Experts of a small language model: 9 layers, a variant of SOAP for the experts.
Below are experts of layer 6 (counted from 0) of a mixture-of-experts language model. Rows are named router (the router's row for the expert), gate (a neuron's input weights, with its number), up (a neuron's input weights, with its number) and show model dimensions 0-127. Each number is 128 + 32 x the weight over its row's rms, rounded and kept within 0 to 255. Numbers have three digits each.
Before each expert's rows: "mostly gets" lists some tokens that are sent to it at least half of the time; "comes after" lists some tokens at least twice as common just before its tokens as in all text. This comes from a sample of Wikipedia text that the model never trained on. Tokens count by the router's weight.

# expert 57
mostly gets: " Genus", " Candidate", " Date", " ", " FW", " Died"
comes after: " |", "|", " ", "\n", ";", " /"
router:141159147127062143108081082109119076084154164150140164139120145077152123162113154104113078146127148091077132132165188203150097068067118138124094106149121082126122115130074134125155131160160148141119143117132122136138085162161076120091165213135108085115158124116132081186123183118180129139090115142153129115152106072065192148127085132084177098160166119130118111144111131137095143154209
gate8:122151095089082155118074083121157117123161152138194119087112152138090122162096126162140149124118178099123120141105072135140163147139099135107063139188181087106099072143118097148121124113075091110136109122081102144110155232168084124110128127148136122136134133118120129166168128155217163137067131155149155118083166132067100093097116144159121088167091101151068167131182153130152058115145
up8:121146142110084177043098162124168076153165140145142125113121116108125148136129133170123096155074148127169117111149125139142087096171115104177144137169101161124120057116119107174183152103119157189150115180056150126126131146085104118170104167144104179062208113100151112112142118132144127089117158052158053062158131128098160143143099121098162100167157120164121107119159097181081131113111
gate9:143146132140085175111098114116138101128130126129093177129110140088154067113110118136138029181185142086117115160124081122163187163116162126095172141109152148140143077044121159129175121109112064131128084141174114157127099150042168142099090068152147204088112167108122107112100140134127086167089139097153111056125117173151147095151145137133158141152084145074104117147130125139108084115155
up9:141162136197156122163128099178122131181150136140141086140135139078070120160124107135141097081122029152135170124111141133100078089133139080121120134106111129068144140130087156152068119159117221120075200086168127154134100136170099108167082120111127138161072150170129159156125120148156098163121139142081173121195151170152156108152099091177108145126159132138166094078159118116127111180140
gate10:133129148148154157167128134146170126139111102106108142089115138124157144135138082147184118121113138105157142172152117122123107181085170169137181149138132084118155165150098159119144078099115112159181113132123174137164146153134067105107181081182240072132091128169113096128190104112042124135149193120155204159099138150114145098171136140165081121150102078103149145138141161139081076144161
up10:131136153148207150133087130129114077111070137118093085074105128180185167152154151124172089167097156151127120159086074139154144147103171125093099116154132120103161055117131109059128149135140081105169056169082176176115130119140135128109133173112148140085106116108130111145123141134045108096089145130142087163098128110182122113136128173099119169101130086116114150131199080118111160203159
gate11:143110158163081138176163103121119088106162091150160123121128095110164189155170089152143091071098124134140191124122089123086136130109150085128131114187160087112146075125157177165191151121135163165097099130159092118149149106046167131138144112165156113172112125141167079132065173179166160112141148158157110163162107123133115143161068189094151119084160144150055079103145119137118110144071
up11:169123074216163118175108124174116155162120136158137104140088150105131114127125084121118120140144151147146171136136146114114173180068166179131055174201125140123125184133167126146153150127107112136147156114129151120144094148200141219130102084140131141097151153127177084151076138136187168144113092157113046140077123120085129170183117120143085130151142143109181100127106073114104095133139
gate12:161169093139167154136184072173141124128087093137101159146182111102140166111141126198177110127106158158119138067179184158113146104074132059112115176182119180185090085119160181150145186164175140064140141129117117123139165059114134106140129115147076078138121091108141115108131175146140179108106123102117086104210116097137158144120150125114178104089136140149129083153161111109135137128143
up12:122171104121126120136153110169136114150193105138154100164168117134166119139088113142104158129151143186139087119176116145041200093100089147092121149128110093133099140147186160113064147117083212090106126144107162146094143134099120080145044131152113108115145115117087146137115159156153093198160144139123173074129042086117193148202162130141126128166134141129132142097102144125133118165099
gate13:128110103131076151062172169161131114075091142104116064153118103161172065076083124131126172141136184093069124158144077150139168128141215138143145152090187142120106146111142145094152083202146142157121086140120098153097153127170128100087122087150136069101149152139116126184127130145105113155193130150121130109142070145148183067135168124103132110104146136093139140085118128117140062095172
up13:111123195152106117152184104129100102075140170141113145136127083107124141189111137091167162171090163105103071109166091174117105121159121159070135180158147104159096094100168110134115120183197114164115114153162115096126078103125123113134141176095141134087069133176162122147106127191121098143168117170160060104137167119080181116139157152127101120195134096108074189142073141115125166140165
gate14:109188171117095092115092090146123144079139157120153141126082164107177091125102070130118076118088153129085122181135151114134137205054137141114142180170053080110130113118123120119174155095106085164151129158162133086146185135115093100174134144143098107139130136103162112133088144180072116125150163075093161148089142179046141176097125116162116090110150096185168145122112158171101139117127
up14:152130172095139103147132152101170128105092135065114081128125103088164157124123150109132107091150118175122140087129135171166172170089160103103223111169100170089108151055153103123127108188118134155135134152189152095176100122160119157070111127140105135138129153059159115086169128163119089102105136145146126189149128123046165102149105174146142123080120039145145137117145159171073148150110
gate15:141079095138158188091160120092117124121213136144156194161123111147114113143128122126164118092165064103086105089102087095139119118091093120112137099163085129091183101090138154130146083165127101151167187123138086127132170125128113053116168139119121175112110151166163171161165145190160166155141110104175209133074131116162148116109136136163141137137105044135106118119137193072115141145098
up15:188132120099088152141161075105121154148134068105116130168133121143131114174114161178111171120151195144147102080133167124169143109148116234135121111129130204045134151134151102137147089170111131209132069100068146128122112108193097076142137149152121151106140136137095171192095095108173138114079094155132153157131145122132121119085140154127188148104144139081112113134132124177160098153089
gate16:101119129071120117164159130061109139097110099074113135192100165110080083143125111123119172134114201141132120162105191095119103114129088148149129170070138152116164107159113198114154097202094107131095096212079170171096107154162139171118116155104131124120162127141136093137190130113194107111089132082178111105179127072112135151092138103155151074104114116102141150182168104110122115158135
up16:101160165091115160115116154121078076104113105141134124078141139142175193149186078077104094120118123138148100148163144153140102078102140110092110153179120132134126146125103082147082143099035113093127138092160089113128099144093161102145152184063125082141086200135111087110084140169106176113148072139123126126157141213135098117108155132141144159180158098194153138140135107113156195153105
gate17:137189114102124098164081119134112087129164138118124159128154089120129146114099136124096104137140125073080162205125215117091095082107142184154134183100090134171124094099087083080094126174177124115147130082128104131138107132141074124080151151135131172100160103143128121083110126038126158158094121149153113135110092055061169101111145128138161096169085122197106118134095099183136149104148
up17:095113113084125125074167119140152165118066131143138148119103131093079143190121094134132126173130132128107116124128118143092075145154098125171130133172162149190091224111155121125166090110100103075102125144145082179106168124041165133103162127094134160143146141175148135121117167116150174129150102114052146146155099140128103090149133103132110119145084102157067167076074187106200070124110
gate18:121117180096097176136131076143181056146126110169161139102153110132114087129155145064122153120163111098172162164113123125219168104125132196114146163099166051114075149158073069143129121188145147144162111161157086144116178129128153144131131163140133156147079153143117136186094123116063119153177161171101099113107126173075140178129117124160095148117132125127127132104173113076140182096128
up18:105128128144167088063118111069097142118130091145150187114123121101132080126160076188117084121105087109110120133139180171138108142097120136138102139107099140115110061122103140158102119129159183128135094162089138101103162114152085085166096118155179069119134094093067108071211105107129142090134165135123096201131101127162135193192160140146133106058117064130084169129144104112102149090128
gate19:142062095134127115098097113133082142134145104100169122147132075144118126179159129100152109072091124133124090092134154093175136117092156162072071113086085149124123082151124153073180122210157067172118144130141172131169132115155144104093087136132164076072146084171094123102169123119191151135128115111122116090134092059113080148129085172114105140163130160125095072154111113164122205163149
up19:191091090102160090117146127109163101090137130137109148130127113150079198107158138088164134125186151106068150127185156138156118155130125145063065124063112150174115107115164111111135153133156118100110111181132144155165189120141172128088117145142093132141123131068121124103171138157200148130102133084132160112117080102177075090070162149184045089114116125104100147113153197150112163158146
gate20:169126109111119139079083122114144152137126096118095136119122101158078137143074066091150084194124144168101142137095149117088176106094118157134095150045172082116094134161132144108129172132164139151177121113155086078112133130136124061141145112123158137132099094062122118165156138158190155087158101052082057143105189104115119135094102113110167088107177097091159172109130147181112084108096
up20:109149122142150133092107127109108115073129179131104090206048121139130093128116146158168146192115157126111092136149120102147126125129081146064134102140133133107146120143135126166136169091155134202129164150075070101124191080120123146129104177092075154121183114148173154126162146128146204110119112147135122188137169162090142157180092107126105160088094145212108140077101140099184140079153
gate21:095063133093141100147081134150131092135193114135142151101102166145160099133136176147142159144107179095157129107172098104125103094144183142170151160124116123092096086125168134117100139139140106152100119114118184120075149128108086094051082157111071177087163166131169143111195148152147185120201102071124121161118052098156140115157058168115137104157139119104180101148102123163114153112180
up21:116124125099155138110126096057131059120160098090070097108129071081151128157148124094174086117202152131097120175104120094053171226163125111131126080141136191126126119139104080112128134138107152172122149149121075138102172125090195095175184073107100146136151137148096105099165127129120071152133083156156148153132176078118135133106108107179154143135124144123108106119156103124185125119082
gate22:088158121123149108119118088172128147138118142136160136128163148098141072161064086129142172130109136111148097134091185171165144156108134088166170107191210123101172119059155141090093118143139117159123102175135152162123061113100141124131193148102147096148094124157170081072095121166085157149135173158142164142136190126184143143149128141078131095156084060111179123164161163122081088120156
up22:098135061144086146127142086076145065103094114089183153103089112123125160165108087109130126150138145158188066165103121167112121166126123110162162131122107113123190120097076170091108130176082110134118075172081181174160121130049115131133110141070150138131111199117147094125144197113133175166110172157169118119146172131120097143096143124101123084143070113114096143147147127089181081145100
gate23:171127142129102137090146113139078087115103127171106099168158157146179181137121175061116069115142062108108148149139105132151174110109151132177205093096117105143142128064097066186112057158112124078135139160138157097091138120121104087122142168092186125141161097118110145148112130112165131110102081150139139086131166137161158081140202120109082096123067090116063097096173134147160149111129
up23:199168122117129140100167120164184109126092187116125159155131112103127056149123139054100095189119056151093123124160130151049134126163139171152184066048139151084089062168138114127144088180126136169125102166111133111120160155139129123137136148110139092158163147156129145102118158093118085089088088092124135162144077113094144122087150132141140151102127119101116123064192189126119142132132
gate24:124164153144064116106128100106196084134108099180154116153167156113108121140134118113178127144117160074091168134136094143138084153130166128103154064104161115147084118127148158179134146112104139108161150126150143101134066081150105050184123130076110113043080147084118152143118100160153135118135149170128179109159094210147163091061086141098106090094114046151136139085123153102116142125153
up24:087150137131136155109166133147111066099108134120114106131102120101119098105148127073111129127119096171093146120112143066047149111144116105118171172132105110112138164162184168095108132080105135151082122162101159085119142149162150081132207132133165094080212118113133143194200102062146099091080140105101168138076088095104194131083128158142136103068093125133123109125152143115096069165123
gate25:100134177120075159082128139107107098178114139152105142169099167147179082120097161144116069118112128131092105150158169134156123114120126138123143128125167144117153124120139097154139163123119167188160172184111162067062123180106181170162091124130152109068074126118089114098078126155093088073127089100119157117090071090111131189118084132097143122156091107169075080096135122100083040116116
up25:137031159077098106128149156100128144150166138095134135191096143075124105166130133164121204135154129155126109152122143124105098076117147180152116049155151155190142148139082154147121101117092162142114144149190093123098171152090112124081117149094139137080144177109087145156127126151151113155135223135076099123058106106140169093120172140144124129159086124179135112157123106110086055123122
gate26:152097122055142168178128109159153086094143153133086110149112161155153151113121115161093137126101100158106093109166096123177140076100084119179155104139183164160066187117100142154124091166150119168114129131154108063072083166142118167106124184133113173112159136106115128105137101102063178152126105213098139168125135119108185115142152143187144093131138123115113135084058150151200095139159
up26:099085124075167152118100106112127024104184108141062125097153153120148214108177170109143148094127153107116108077156104078089155096054090105126083128094134104122109165180141172166089170120111115107098125150147129081090127164157089102113099090097105103108117112095129108123137109171086106162124107152132050105124109119103121095120130127142078118157083132161097143132077126123197104081143
gate27:090089086109114071120189129165114148153126100165104130148062105146141165087140137158120102112178095165156098108140102100163115147119129098107084186082146139122072091129139130060166117151101132098165127109107192098169105187104159134147038152166147131097099130155058163139099141192109133073128100163139123112179121079115160071115095116105127150169079110180119096137121162129126137148180
up27:160113101128159100145206104185130085130100041167129071099106115103172139117128102163109085103137115100090089106099098090158129118092145125113100105134119123128141139153107120059195183124166112127138117142111093154158148114088142130211132130133172172145106146073105135131086143166159084077156130089155151097180087148172085137088174144133135167109119101195106099152124169101084155129191
gate28:116184106112096191083154087111120106104165101112135140120141153171131132112123138060188087129098162081065092185176162168157107094116135062130132158141173141152082172069163106130142108089143119117125123155106132140165148118214179180154156145137128167114142120132131120137132129163155124126070115140116117160098118164076129133121120134067201160155158137103098086105180146207124156120176
up28:127123157101132123148130165107137147063088169147139077103154067108186116159111145093188116085114124130125173125105141048128123139151162143135136149103122110134200143170171138115157164144157169186099101140088107108142176167087072123152061176158124058119152126130192138155144133141111117157056119111172126158122138135155128121123183152090198147146103166110092171097125102150129172059138
gate29:148108065152092133103133100118110123120050160186187086161163118158107096130140147062145121128111176176096069155101154083100157103152113146133149120143069142154124094180112130152113127073145124163162154095163125130141176167079126117079154136183118077112129132146096123143131167147175099154114163117075154098065131155176134111133072073147073097140102192129093147108122057098126096106135
up29:142158031086154090157144126184121190150127088094099131154128102124142095145135118110133141143172156186080110143176099105129177180138058110175167205111074139071103143102185123090170077120143116134104104114112149174104177127144107169108121141134113135175134123100151094135121144094134077051107163174103113144134140152149162091142109075121174140130143104104059143134114152160150126131084
gate30:088122125077117132082130173084153103117112163083122133146117143154100103140117152159142152098159124089075183119180120116124141157140148161125162142119163094162093129077147144127147127058153175107128185138114140077128068102099087105129147222121192110105161107130181090104110062098091106090157120100168139089146114149198161130098084120127185126123161105131138084039179081137116136132114
up30:149096123126066143067134130157051137134125094088135092167128119107128110178145120136081123069116099137154124145104148109143090142062127154124127137184082156107203113128117124201144118150130096151103184010157103090113119180100161174128149111122095111108101145119161085158098177132125119172156136148142103090134171147076102149181148113105158164106164128188116137145125100117123088107065
gate31:054179128134117139155117128072149096117100154126120057097117124121065139174181159113146089157078141111119094157174103134128140150121089153162155168136106110133184126147180145148117192132099135165109158143055121167102130197153116148149207182087070098144162132101164155156122176111150185077091115191131140110169125099080110165152114170151143098115152179120116134115152122102167134138151
up31:087092122052100101137166076049114143118170164112121099108148131079136122120127102168085130113139173152142109149129127135148129153128119082120159118073195080107113077127138120090069115140114042083122157091123211152181120127138142150126119110134203107165124115154115115153145121211158085159149081103132098098140126179141145106108123145165123109101156171135143132186112098202154146088128
gate32:102136165168113083138121137135166108102153151126128136106109117104174079175115198125034146136100145079064124148133145178196144108096132107192064129113137110097116099128141122108174166125144189115104095114117207147145200158176091144096145156175152102089129105215179079118158099075148125105114083105138131113148081103156114107117119114149161133134097111126119121159151134112146177167146
up32:080185095087110131166111131073106164094155178140131126129153099130186076113080145089073117125125158085088113090083137140117178148106130078157070142155149156125122128103164104177115207149119140099094119114091126169101118127192104098145121109133125103140160123187154124068165052119106163143102124107152079105148136129159081079120096115111076191075106188177127147114094105134105109159128
gate33:078145125169107131125146112114114108091123158108138106061121172154102112104098167116108100147121070095103130145093167205168172108091142066175052136130111155131104107138096142120145155174151142084168121077098107175125087123149133104140085145157161158086116128145177149145084112083052127122135067113167076111164160135118194081084144147118146119168127174094170118179082114120160096146176
up33:120104135100159163159138138121107130132137084132108141122147171096117121145143186140083073119071127128105139179148138105145154108088189110165110106115154151073081134126141083070112081200126164134177194122110209137109113141173112100156142146121157143104174076169145149142122069026116129200139121173146144130116111122144119193111142163178082130127158165145100064132104132172150134121102
gate34:089120121155127106156072070115138118110129205166097074082144058147169087133115043070164128080101063118114121198077122114158118210109078117146113106079121150080091150132105121127125102131121194117133099104169174125092087182127106136088091143136115078135139112146180093151107090107129180163127135154141117122106147160149136093143132151133111141096139127122125129180107138097091136168180
up34:100090138084182106103168101088126125134169103110140141110134096131090092064133088125085133094084165163139139095084124162155107126152146133112094115193091114094147115115139164138147130084092116138139127153121086125120141080054123124128092140123191107120132149152150153103101149175108221133143116154108105122079179176121095157005154144122112108149130150069090164083147160165120064144154
gate35:129107211160156115114130134132074079105153148094157151171147112193134129143187124076101184136107058136090118075138134184095066090110110123159103137097117166146116112109132113164111150103108106140068122123217119121101151194113120144138201174120130116164128089084133128178135177116185148098111137165167146135109104069155138149144106172111177122132118096119152142111139083127097129128203
up35:062049170134119087151111146081140151161136099072134140158119167112111141168146129162135184113101120148075113099158168121120105108112112138162092129140097190114141091121143135108169156149133146098137155114119102101108143137122096129111133039169083108156140060064132121141110141145185162104076089173175117166059122188141136119163127169169138105079117171165093147058163129082101129095156
gate36:174134091163100103143089140112079087143198121139106157114104141100131150137133083122107075090111083086119171127159160136188133101095106082097100109162094116119156088131101161110147158106152125084100055137172164140110146084176125156108179160175111037105161157146131080089134171113149178107155153125134114166127160121108112099086103168118147074181140142063146151130150141082109061131078
up36:075132136124172114155098082113106128137119128143173135081100102171148162120083139177119145132073175166151124160136095145078133127104068126131145089145161129091146168144138132152066084132096164154123128179049129066160124081113043101078058155119155153150136101129119143174054123071164163140118071148103119170105139093188178151176114130103128138102127124139166132127139143146165113105181
gate37:110144076052150124079074111138124163029100145181168166151131109116107118125123130145113162194110134163177111126145128133114124143100061087109112079164114090187133063120143088087137153140138118144091097079136105185192105142119097110066172093112147132106101189129142159149112106138147192128135088128118147182145119108057153104101097126118155111099078147120169147104152114129161170143146
up37:119130084121159044089079153126055133077158114119182108142102148133129169153102156103111069127142038118122134078090121085173186121075095118096165149201062096154107128152113116114131165119102110126090126161136115150144131152146068154138163136117131133124065228113161148114109096120105125114153115151146152095122181085158119183177105167140113136144132134059139143138132111137106143151133
gate38:119092148173144200130144176112118107170119105089124058114153125127107139210088101109188149143159127122128133149116113087110131131101103162104126114104120091122099082121111131147129127103212175169154124094117164115120153158114150108151158171189133043095092100069143176112142109089133109148128157158110098184097146096114116208147097132168206122061092144122153134129072150130098128120169
up38:155155111192106212197152141109129163111132116104159118172069070118122108119153106149131137116187106060165043165127171146145101101141103125101136164110162079185085107169092132123094088160154079104112092167186162122196115163114131103131089150080102162096093133123116137107167094148107152102159066099126077126069154121146115151092113143140130109140137148106096071108139105119129095148128
gate39:176204093205128103017102150088143143089180130131112137186122119117099093123140126121139118080186098134133177097106119137050137101127179157111121126144126091121144143142157201121131152082100172103126097122119152084132123159163078109102189196150130149153150119105085129138152096082110112144109109189174081091143132138090176120138119107179119092122144147129123108124137128180125115174159
up39:153133128135103136083126169139090159133174134093139131109095177147120106162116095139118178122159085166121106112139130166144133126118131164176103164131125108101133147179174127112110144095177135174135119234138142168186123172137075110133101208196122121099113130140174142121117129153103136120121148139148157182102117170103239103149172129154212102147150144146156068079078132148170134166113
gate40:139121132103115183164103150183103134183122102124137143097156085108130108127080137129155124141074173097133101127154111156113189103192155171130102105155089132174125084144147121145141143137120130180115134111158144142115110158171069173118162202057142170153075118174113142107152120167149141192151084094091132159119139110156104159206181142158182112099124132132086039102134127126142193178137
up40:100121144063128087109084161190115143137078208113127184155131138141097099136103138124105088174126154152146112120138160084118160190080123144110134114172135107148178104187187099090096102134148084180126146065121110130155072101182135129089110145191101139124143140091149154107096107167131111105095159068147154137096099090082117109130151103133135123120161095102178157110161153077188152157202
gate41:134130129161136170125139118138119117105141182112128076140211102074151080174082200099173093159106069141153155141135121088104196092125117176063153114171127147135160109070156106099142193138092090126132099128101118085127145110154163073083124091173144107160095167114107120101097136161133172155161127133109178143062158115129117105107123123069181116153128149138139139057123089097077135143161
up41:115147189085137079100173079112118153146123128184150079080148088179125180113169182149107139110105210153132165138144190184131085184165117153112144137125067091105117118119144165112128152114147170107085125106100098234154073142123104088173154114130163143159084146122131101125137157133114142135172191180191088124154085093150132165134141143096098127099119119116151141153154099101110128121111
gate42:135114133138128187154167159161156142127135129155124105105136128100120143105138087103156089121168127110168142102215164074154169160113119123103040123157150122159172153117153160148134184138148079225154087192127131076136155161182148127096161163161091130149130154183126146142132153174086124150132083124131173171146135146126162095156094149069143136134126133114091059084127182084067136157115
up42:141079094163100176121131120036118169129150091142111171130125126150112155166132125100130080066120100098100170101105120152140108130080128126118092126101088142110098143117155132105149132131117198163101152145075135191120045129076141118164160090153075110104115155105115143109175187078091123138124101175132107182121139140149113174154158186146081164134101149101109221120076142137176090086130
gate43:129155161107122077129087123146098115113173098133153178080133183154185131105139109193133119120182138042125076156097148150233144064134107119151171153146080135120126121085089096117079156093117157137146150075127116123117158112088170130165108175112171189179116107132147089148143200157150125156143139154153113134162162152131102095158106152124151147101167159104108150142080150143090170100172
up43:073158092091131184087161122097148122101103159157109168199089101121168080151204132100152172123085062131103181097100148113103116162120125145125101145082162199139123150130164145116138106113167116090082145178132151124133126080129099109100175107084129139073105141129126117130152054127070120083149132120132107121100123151078111085151191134159162094088087117123200097118155096098166104169101
gate44:094096158148081125064131129175155137099150117140100171125087114123159086176122093083092161132119107101118081102048124138169113101135105127123109156099160156102112118067121176129136141112155122093148116160094196154142115155116090172103199105135154135109083124145088153193166166144131105147141148090130109159150113172029186079079108122113146123113169135138074133183106077188135156106108
up44:081143110071135127122149059087118138142087145055152111106163126094110091109124110103162107074130159103111165144083139100088108152137087105120141181134138131099117158097099088055066133115161169088102199042134114139134106111125187147163125116120100158160157155108119140057160112185112156151135135118166152147157105112093099166143122157128049100116098123115178151114075089153154117075164
gate45:125111250152120165147088081145133107125077069118083120157178160164125152126091167147121165116113147106095134102124130140140090081116108145142089075154139114175168110148172100185166121164144138091120104180103137125138133148158130079103120182128133165100133090094076099151105190159111152133127155144069172099150070061085126148165127113153115104103136142102091144089126062163174128160151
up45:178082084161115077120186129091154159149140129107178116157144151154115067137138109025077124182177083138188109164128148117152130133170148084152171154141145099136103115139181145090149143079175141154078144128076157086151082079147129168095074140092102153132110115118158119149137118110106144088132161120106144106134190151166169099119131131069149184163157144108202119161144116138111146156101
gate46:154074102162138177165162141091099073112160166106118160124158058114153160127150149160038131069118140088129079133137113148111124128173155146152101098124113130203123094137124138179131150151115131147127129131151142163180073107111140144127125093112100158115038141118133147132023111158111106166177106093158140165131115166097186135127118088103104098144166139168082119085150144095097143123204
up46:129116154110158083146106106118103144132174122178110098146102161135085202110101151081134182159169097150137169092154182079118124136074138100144117121166167099120145132160130129092136135076092112136075145114172063141152186112172091109136139134080123134158137122122114144143214071105123172113136160137079142063155103174125127156115135152195144065130133080094139113188145119115147147083049
gate47:039154124148135230109065078114100116120066116154092129124139139124113102120085144117142119174126118129163161114122115125104050122087129114171110066162145114194120132085121115107145128159139099132102114113105079179141145190098158104087190148187122136133109123144160131158139184123137175099086161104134129086178196139091120080095096155143160115120191115158105122093129102146152083152117
up47:104146074136139087130133160127126182149174191185078111082123121184107127164103164164151106131123081157108129132144152103125141142099144146056090075118145059142150153142126181082143126125120125120161139104086120158137129147142128167101112101130111102098127080149149201121133161128163148124087108080075049099062106164109142121122095057132097144165128121203063113121128156179149108084174
gate48:136138083128178138086089141107137092146190104153134089124210117145099171133180113091117143171129116106126071123158143173105141148092152081120137093119119145139150134203107165108111113133142091149110090082160189179126054129153184181118160140187128094146145102106113181127207138139161150171094130113127085144113118087125210123129140105097089131160166152085144125131135147154053157120138
up48:128138133137046133191169152109182200146136184119097147154131165182072122103112152095065146158158129125083121120101090138144167158070131146101120092097092119073122129134130136098079132133145150139114166107114135099169134098159112142107180114125159145101093146148094202148210133177138123100114060175166077074106124145140117115088145136098143097179111200136124121128113150165071143147124
gate49:129119121165151154055105093102156152083067136096132124139159091107127069070089104117101200110139129176064105154151157137138081123130117147181122116152076090100133123108134095172155106122183169156142126118131112152101124140101143217113105130133140124081120120144065130148159179128155094146132119063104144171179172143066098140096101188095157160166099083083142099187152164125111100122114
up49:097146137135123117105126165161121058148127174131127142087088156134102178118135081138172109130164106096153095106065134100152138129117102132186120121038149156127132139158119147140167157141155158110136133140127174101123085116087121067162171154098093108107164116103143150125102060106110172046115119124124099107051077123152132084158197101156106097095169179147112093109138161127149116179221
gate50:095107114156169117086158125094081148107098096094150100107108135140118156148133136159103106061071090125146153146103105102143105025167124162154132129103127133111098127090145113170122140102103106144080091123135062112126091112160137142148104141121075109137054162131086143100099180154078161101141085169135054161180140090133174163128143172106121148127077105073088116095087084117077107058107
up50:151080149161128088058145141100176128106060135104165118149137097139091079155122137094098134117136130154133110070095154169123152126061167126061139148130067108111155156137084135110124053212162046135044139171147078129143105165139134122095146148129135176119149115137146125112120096110170111093119134148127134086156115132114168125102114058168093142165084126116166193139164128140118078152117
gate51:153216064109152140110089080098059101097089163115151137130142152140133131119124146151135094159164127133145123147144196170085092140157130125134141101081074163147163125134140126187104167114126134125164193125064151153160159116157138084163092152135147109105073096142142110146212140079160119134126175127175159087136110114070196138087150168180122077149148191152143107127107111144164105115105
up51:092144113109174084070171141183113103101107132066097132143094068081125113134156133091173080102109100126183099065122187201160120105159151127122077156126162127126164087178128129122106131090160153195161101166170150119101116083139149177115103113129121156080110160171169151158117131176151109136130123160110170142143124117188161154113075114118148162131066121084155145068112093143151123154072
gate52:122136144110147170121129212086116157156140101109107110123127139180096119156152125131137100155175159145147120153164178132105121102114158164085095150155086139144141083134080202113116137118068098101152133130176078092096122158105142131145177124158172123061102146137125064142123196098127130102118151110143090101166194097176117196115115082180024082153113135126165089094107086140106140111141
up52:191136165176099100129163165165104170107154123126148083088051190129172116179189121123104110135065118111088138154109145135142074128123070103097141135135088162110103069150144122136131152074112087112095096151174161152197160067108197158155156198127162144093146130140107094089117158139147147152132143134110145133147110179085130160086118132093157075114116103163157110076130121140156160077123
gate53:107134107152102195085176127176147084147171155064160133109129135144141119144148163101115139120109102134128098056139151151089109155145112163037124095126087129133079141136113104112147074152201154144092117162045089113147119106139164045168143172149122071086148119127121123146133160130181138153035119161114155148145118139111119140148088124096083165142133114096190117180137132124086109084124
up53:116153190114080161098074168140130179113111126155101087122163103153172132136124031096142105080124116145102145171173132045123110156198199141149153114146144108086112158091151097122127183118080112144174111157197114076104106128160117159132136090136134104136142142199062158126136164062133124145105094083119096154112188132101161144141149079117157135132113103156142167107134103162142098122111
gate54:124169118121154120127110119156088070125150127101154141134171114050116174109172152086116134114184171151205090143122103160094137133136147125139085083093088116145131138128149157161120150091141152162142135102095130147196118086129125114128182127122096075148114086130127201121090155104150134150167122115143168174101187112162125119090126081118071025159125100123119155213189142168141157165110
up54:108076156154104192220092124116096127116091115132139077172199107119131116201120105136129108117120167133192202198146137147069135120136140097140089158137131163114133143130121150138128156139171161110121077144067081127183119081061142115166121144147131152061164139147108112149135147129132099126131083149115168152127097185152099163097169074149130120120111196095103116140115174132124125095181
gate55:114174127151147155119118098121121190105141228095104102113119216108109035168099135117131100161102101113145115101161159146104089151165086155132096104086108117133154197119093112119124114136143153127143107069093138130189184136101115145127146176119123097111173087093140126116141126137171136146116173159094197169120131140086137138102109107116133044123173103140075174136076141101123157180091
up55:118130136066113154178098138145166087084136098099121145098132111113104147101154114119207121137137105123150129130136167052144165203164117136151058116175173111136119129081082115134139184131149117112136128114062164173149159116134173189098121115162178116143138091159181147124189113125068134154169123095109165153128092128107074137135174129157129136127129184126128084109103114057208186136147
gate56:115062136120110163116109164145139122069132105130135145086131137164116194198151121125138101114155143119145099119211176101158081049144178134091099128155147103130112101126157167139140133138092108119166103117143096153158149161176104133105183153135144151177136081145137139143127153139137139224159121122134117159130101134088163105126084104133154080116148162115067155182089133125193077027154
up56:118100092133175119054106138126087131077138132158120146106136037153125089200182139134108084111034162154096140113132117148051118120110201101172110177140199112109146140138122111130144134110095120151154057163121147130132142177046101113143131106107123134156151093158143121182135135109156128106102118113158103124131117131091079144088112146138153059145097165191106129095145135157110165089134
gate57:137174154189094190108112103155148174116101051124109104150114129118133129202175187176154196105122091148072112158193154080123165102110117196129142172051081156149129122120108110122149147103153102119219144160110116161117114128097113172108131159087097173137111106090119139127100190163128160106118094082152158081110138126132132141135155117133097122125126123134065151133189145123159160143153
up57:156144206129139107138118079157153074114106135136113184119117126074124099157073185112185116107133132127108150096124157112156120126046046100158078171137093125119183155146167163159120089118174173197133123127137137143096159142104139111109179154074121139076139146190081152128107182146147106126120134113137152079172081131027142124116155149162101129121150136165144144102152176140102163146135
gate58:146070156147138173108138122098121090134111080194097149134171193103141075136103107089150087136141098125107143107146168182110116151028127135072061126140084152100156104146158217111143091156160134115177137159105120099155101163105125167105216145075082106130119178062148118100138132158134110101088109116116144123182097129111115112109139150143108095100108119107130184122131112098148171172159
up58:106143143169168091136117175111105129163146104129100077149125112139135143161141140107135132125111168149135115091135094157089188115153113193072141117144179123189099086152104158104085108143131155142128091174114127109165135100207151091105156091127088166124123077174089029179106122207106133142128104097133123188122105087170146148132126095119034140079090136100119122195096118103125154109108
gate59:098174162147162158146080147114179144126140156127122136128204078116068087058098116172161137088090081105092181094159088167152092115103121114153139096141166158134077166078109175137077091091123099106147126102126145096144093150159117175148200142124118117149090124141144083124105071142142077086097106123110172140152150154129107157145171133101148080139152102140063171114107107146063112070105
up59:128084129093149091126155189138143174092126107139072099148134104155131142109191102140120128121122091135066141080094134085187128109152132173118145172086127220120126160131141118112098188088140153144100124114164086098192156106155152126159082166146119091155115146088180136164161138063155099168101099142155154130130124117122121130181170161074140040157141106129118124168093111207173094119134
gate60:129129146134147114152139108114160067119148156113205140111099148150156105099148085085092119156133072156100141141135127200161131089086123061050090130186095125160142174131169128137113088135114101104176137133135171093120148105193113097081068122154146139141155093115116127162114133116113135086146089140099135164118145067170156133063115094121077083087174086149163073177128107131181193147136
up60:109150106108063147117117105080129109120194207141152152138100132166126127103150140159158140175115100125131135108159145077155062134189095165067089135117162151145140186201164129152075122170142109103163111110096115125182168131156131118171083089157163102091134152123098144174052105162067117126084105136165089121110165132121086104148137167085092121072169108138149114112136109110169193123110
gate61:112138146158069162169157116101068072155121060113087129201135135111179154087087113124139141147127098111073097130101134127120106152163121154102113095128087131139148144162129109130166109109149086099170096085113159028151137139185080162141139114130103177188126155130069128119130081103183173169114095111146100173102098098171189134146084122137095186125145148125095077146101154102144163089120
up61:079142088190113152169157093086125171131178152073087145079056138100179094092092138091124149064105157120150130138140126155086134122121113158139113115179148130112144156144096110111150106133147147180103151170165178157075176127147129080125157068117137109127096181147131126138099122135188122107123137093126115053144107130114070167084136104069109111189112162104142170163064084099122075118158